{
  "d_model": 256,
  "n_experts": 64,
  "experts_per_token": 3,
  "moe_layers": [1, 2, 3, 4, 5, 6, 7, 8, 9, 10],
  "balance_loss": 0.0108,
  "balance_bias": false,
  "vocab_size": 3765,
  "tie_embeddings": true,
  "lr": 0.0129,
  "steps": 3079,
  "dataset": "wikipedia_en"
}
Below are experts of layer 4 (counted from 0) of a mixture-of-experts language model. Rows are named gate (a neuron's input weights, with its number), up (a neuron's input weights, with its number) and show model dimensions 0-255. Each number is 128 + 24 x the weight over its row's rms, rounded and kept within 0 to 255.
Before each expert's rows: a language model's description of what the expert responds to. This comes from a sample of Wikipedia text that the model never trained on.

# expert 56
Description: First digits of multi-digit numbers in tables, stats and prose, such as 38 in Totals, 73-game, 1423, plus the word that.
gate0 [171 132 145 155 124 129 115 129 102 133 111 134 183 116 116  99 136 124  80 157  74 126 129 109  81  92 109  76 125 171  98 127 107 121 132 115 110 141  91 125 105 143 128 161 133 155 107 153 199 171 123 164 142 163 139 153 157 143 142 105 130  93  95 139 118 119 140 141 112 116 163 103  47 161 165  99  98 159 156 124 169 137 121 121 150  79 130 124 123 103 131 123 107 134 168 133 112 138 115 137 154 141 142 124 124 101 164 157 106 103 150 121  99 138 129 115  99 145 140 136 148 112 145 155 146 128  96 115 134 124 127 157  80 151 114  79 158 134 150 106 163 108 118  85 123 158 214  99 129 124 132 147  98  95 143 141 150 114 152 137 155 128 116 116 142 127 129 147 122 100 123 125 123 137 100  97 125 112  92 147 153 148 156 126 127  92 100 107 104 168 124 120  85 138  99 118 100 102 149 158 138 127 111 128 168 143 126 136 159 179  96 129 114 107 107 120 129 119 147 104 164 117 133 129 158 154 151 173 124 144  98 119 106 104 125 135 117 130 116 121  99 128  99 103  80 132 153 146 133 105 123 142 136 151 133 147]
up0 [ 98 168 166 117 138 100 127 107 113 125 103 127  81 186 147  98 170  89 101 146  99 116 117 121 101 125  91 103 125 144 177 111  91 148 140  96 133 118 107 171 124 102  99 134 121 130 120 166 115 105 117 128 107 118 106 134 134 124 128  54 149 158 108 140 145 128  85 115 103 110 140 101 120 119 143 116 105 165 124 109 121 101 171 129 151 114 155 103 128 122  94 141 134 135 183 127  79 115 115 104  95 131 103 156 144 109 126 161 162  89 152 141 120 117  98 114 127 114 150 153 139 103 109 124 119 103 156 114 140 140 175 149 133 100 127 151 129 154 135 123 148 178 102 138 150  93 110 144 118 143 125 155  80 116  96 144  87 104  92 128 251  97 138 135 143 162 141 154 124 138 100 123 133 115 139 125 173 171 125 141 103 123  99 133 124 136 128 109 171 110 101 131 116 120 135 132 160 144 131  97 124 111 149 149 127 116 127 138 110 157 123  98 124 146 127 125 135 130 118 120 150 162 104 132 142 143 122 163 113 100  88 124 154 138 126 148 182 145 122 134 154  99 142 129 156 117  98 149 121 108 146  85 102 123 106 133]

# expert 18
Description: Short consonant-heavy fragments early in words after an initial letter, e.g. o-d-d, emb-ark, P-ak-istani, D in Dizzy.
gate0 [163 133 158 132 150 123 142 119 107 175 143 130  79 115 131  86 121 131  94 110 115 132 133  96  88 168  84  77 170 123 124 123 167 114 110 118 117 130 154 119  83  77 121 121 121 120 103 150 137 150  85 121  96 126 132 144 153 166 109 106 148 115  95 126 111 131 132 124  41 166 165  96 118 142  88 123  95 128 149  75  97 140 108 123 100  89 102 154 114 125 116 122 148 158 149 132  77 144 153 140 129  96 120 152 152 109 130 161 122 163 136 123 174 135 122 133 106 113  92 133 136 155 141 128 128 144 118 139 116  99 120 174 120 128 171  94 130 119 112 172 161 131 102 102 133 147 156 154 135 120 130 181  86 119 108 134  81 138 122 125 120  96 121 122 153  89 167 159  98 160 102 100 175 125 106 128 137 130 110 141 134 105 140 139  87 118 108 159 123 162  92 141 127 149 117 130 105 103 126 117 140 136 151 111 110 141 150 120  92 156  92 164 120 133  89  72 145 125 130 127 130 116 143 130 118 125  99 124 124 130 112 129 111 102 102 123  89 141  90 116 129 153 142 101 108 150 105 114 113  91 106 166 106 116  94 118]
up0 [128 115 161 152 158 115 104 149 132  70  94 149 156 188 136 104 156 134 119 111 111 125 128  99 106  85 138 100  98 160 145 129 130 136 136 126 149 150 133 144 126 152 117 155 114 179 158 128 144 137  78 124  92 129 104 149 116  90 106  64 126 129 183 146 170 109 110 151 159  94 121 155 112 132 130 135 121 128  76 181 138 148 151 125 148 125 152 136 125 133 147 128 132 131 162 159 136 121 125 123 118 158 132 119 138 152 142 118 128  93 131 116 120 113 135 141 130 136 121 156  97  84  94 104 122 107 162  97 147 173 138 120 157 112  97 144 114 120 130 141 121 141 128 172 120 142  90 113 128 159 123 133 168 112 104  87 133  83 147 122 150  78 139 114 133 129 119  85 173 115 125 139 157  93 129  88 107 154  96 108 125 142 101 122 124 134 101 109 107 116 118 135 110 124 103 120 149 138 177 120 186  95 120  70 123  83 153  92 140 126 128 135 184 107  95 137 113 191 137 111 102 126 101 145 138 169 137 140 128 110 156 106 162 120 145 133 169 106 133 152 164  98 111 146 140 119 159 113 115 140 114  81 103 142 137 122]

# expert 35
Description: Short middle syllables following an initial letter, such as ot in hot, et in Competition, red, plus Con, For, Man, Car.
gate0 [124 125 116 106 133 117 126 105 126 168 151 140 144 202 147  88 121 135 118 124 141 155  94 131  90 159 147  89 139 128 111  78 100 105 132 149 133 140 162 113 138 118 135 137 100 137 116 136 110 146 106 149 129 147 160 163 157 133  96 115 146 125 127 108 128 120 140 146 146 137 167  93 111 159 107 143 140 140 144 105 127 176 140 106 120 103  55 130  74 127 114 105 156 128  88 141 104 108 121 142 136 123 138 141 128 153 105 148 126 115 178 100 142 115 105 148 112 113 143 168 127 120 113 144 118 147 132 105  97 109 131 126 117 150 125 131 121 125 100 134  79 165 145 113 125  91 160 155 111 156 135 157 120 115 105 152 127  89 118 108 174  62 125 130 127 150 143 142 146 113 113  81 105 140 136 124 106 157 117 133 131 111 113 119 144 137 102 188 115 177 137 114 133 103 147  90 120  89 127 158 163 113 156 128 135 121 149 142  95 169 145 155 153 119 110 101 138 152 121 158 125 148  97 135 173 149 133 164 138 105 124 135 104 101 116 123  88 148 126 108 169 121  96 131 129 152 140  95 137  78  50 114 185 138  72 156]
up0 [ 78 149 164 132 108 112 124 108 124 142 131 158 104 121 127 159 122  87 125 137 136 130 138 117 133 109 119 140 120 141 151 134 115 118 108 128 115 109 111 138 161 150 115 141 152 159 121 132 105 107  98 107 155 151 150 122 139 147 144 101 112 113 138 123 170 115 134 124 108  91 106  68  99 140 102 170 119 152 130 104 122 125 166 130  95 100 181 121 143 122  89 139 140  84 126 134 107 131 158 130 111 113 127 126 128 139 147 142 152 120 154 149 110  97 100 132 153 142 101 159  99 129 107 132 138 123 113 114 147 131 132 165 140 122  96 135 168 114 136 144 180 135 129 135 121 142 115 109 178 134 139 168  95 138  98 118  92  83 162 105  95 150 171 160 143 164 107 134 118 127 169 163 165 165 104 153 139 110  93 103 126  93 161 129 107 135 127 122 132  71 132 175 130 136 129 128 136 151 128  82 122 116 126 120 187 154 148  99 167 113 118  88 138 133 110 160 160 136 151 134 168 120 143 132  76 109 157 105 160 107  87 108  88 124  93 115 147 143 132 117 193 115 112  90  61  94 125 130 138 120 127 100  71 176 138 119]

# expert 59
Description: Single first letters P, T, W, p, t, w split from their word (winning, tax, Women), and digit 2 starting dates and numbers.
gate0 [150 152 130  92 157 121 131 137 109 102 121 198 122 170 197 112  92 132  92 116 143  88 130 140  91 108 138 112 122 123 102 122 112 120 116 148 132 127 130 150 109 136 130 135 114 110 152 114 142 130 148 139 123 170 140 146 163 135 110 143  98 131 124 143 105 116 121 129 110 120 115 109 106 158 138 136 110 149 142  91 151 117 150 118 116 113 125 130 155 120 100 161 161 130 131 113 122 133 141 125 128 116 132 137 139 164 158 142 134 120 139 141 148 139 138 135 141 125 109 148 137 128 101 138 145  74  82 140 163 110 130 133 125 119 124 108 148 141 114 172 137 130  78 157 119 123 179 126 151 130 129 132 108 107  98 132 137 119 128 129 160  63 145 153 137  93 133 139 125  57 171  55 110 137 100 103  98 114 130 146 137 148 143  92  74 115 200 122 112 132 150 135  90 158 141  89 115  91 116 108 134 124 120 106 144 121 115 146 140 119 126 190 113 111 120  93 117  86 157 122 119 121 128  77 155 167 113 120 156 158 112 117 124 127 129 154  80 115 137 170 112 182 153 116 127 118 133 192 161  80 102 123 135 172 130 169]
up0 [151 140 109 150 128 108  89 107 107 134 108 154  81 138 147 133 104 105  97 169 147 168 134 108 103 125 126  98 119 142  98 105  79 112 158 135 131 115 126 123 171 129 107 142 131 102 180 130  93 138 147 125 128 168 166 161 164 117 124  99 118 146 156 175 151 143 183 155 125 141 126 112 113 100 125 170 119 145 109 135 126 134 108 152 106 119 157 144 142 152 112 144 162 158 121 148 102 148 153 128  94 119  93 111 168 151  94 129 175  87 150 134 129 147 123 133 114 125 176 154  99 123 132 150 120  94 115  97 108 105 140 150 136 111 138 142 128 127 133 116 116 169 120 149 112  84 160 113 152 129 122 147  88  99 119  95 101 150 152  88 159  85 120 134  79 142 169 126 120 102 151 116 103 103 116  93  96 147 142  97 125 135 127 126 103 124  86 136 117 160 136 119 100 104 136  86 115 132 149 121 114 138 149 173 139 118 105 108 113 166 136 174 117 131 115 145 130 108 122 109 102 131 137 120 126 141 155 110 141 111 130 131 188 119  90 171 120 132 201 124 139 133 106  97 101 124 155 114  81 136 148  87 100 146 152 187]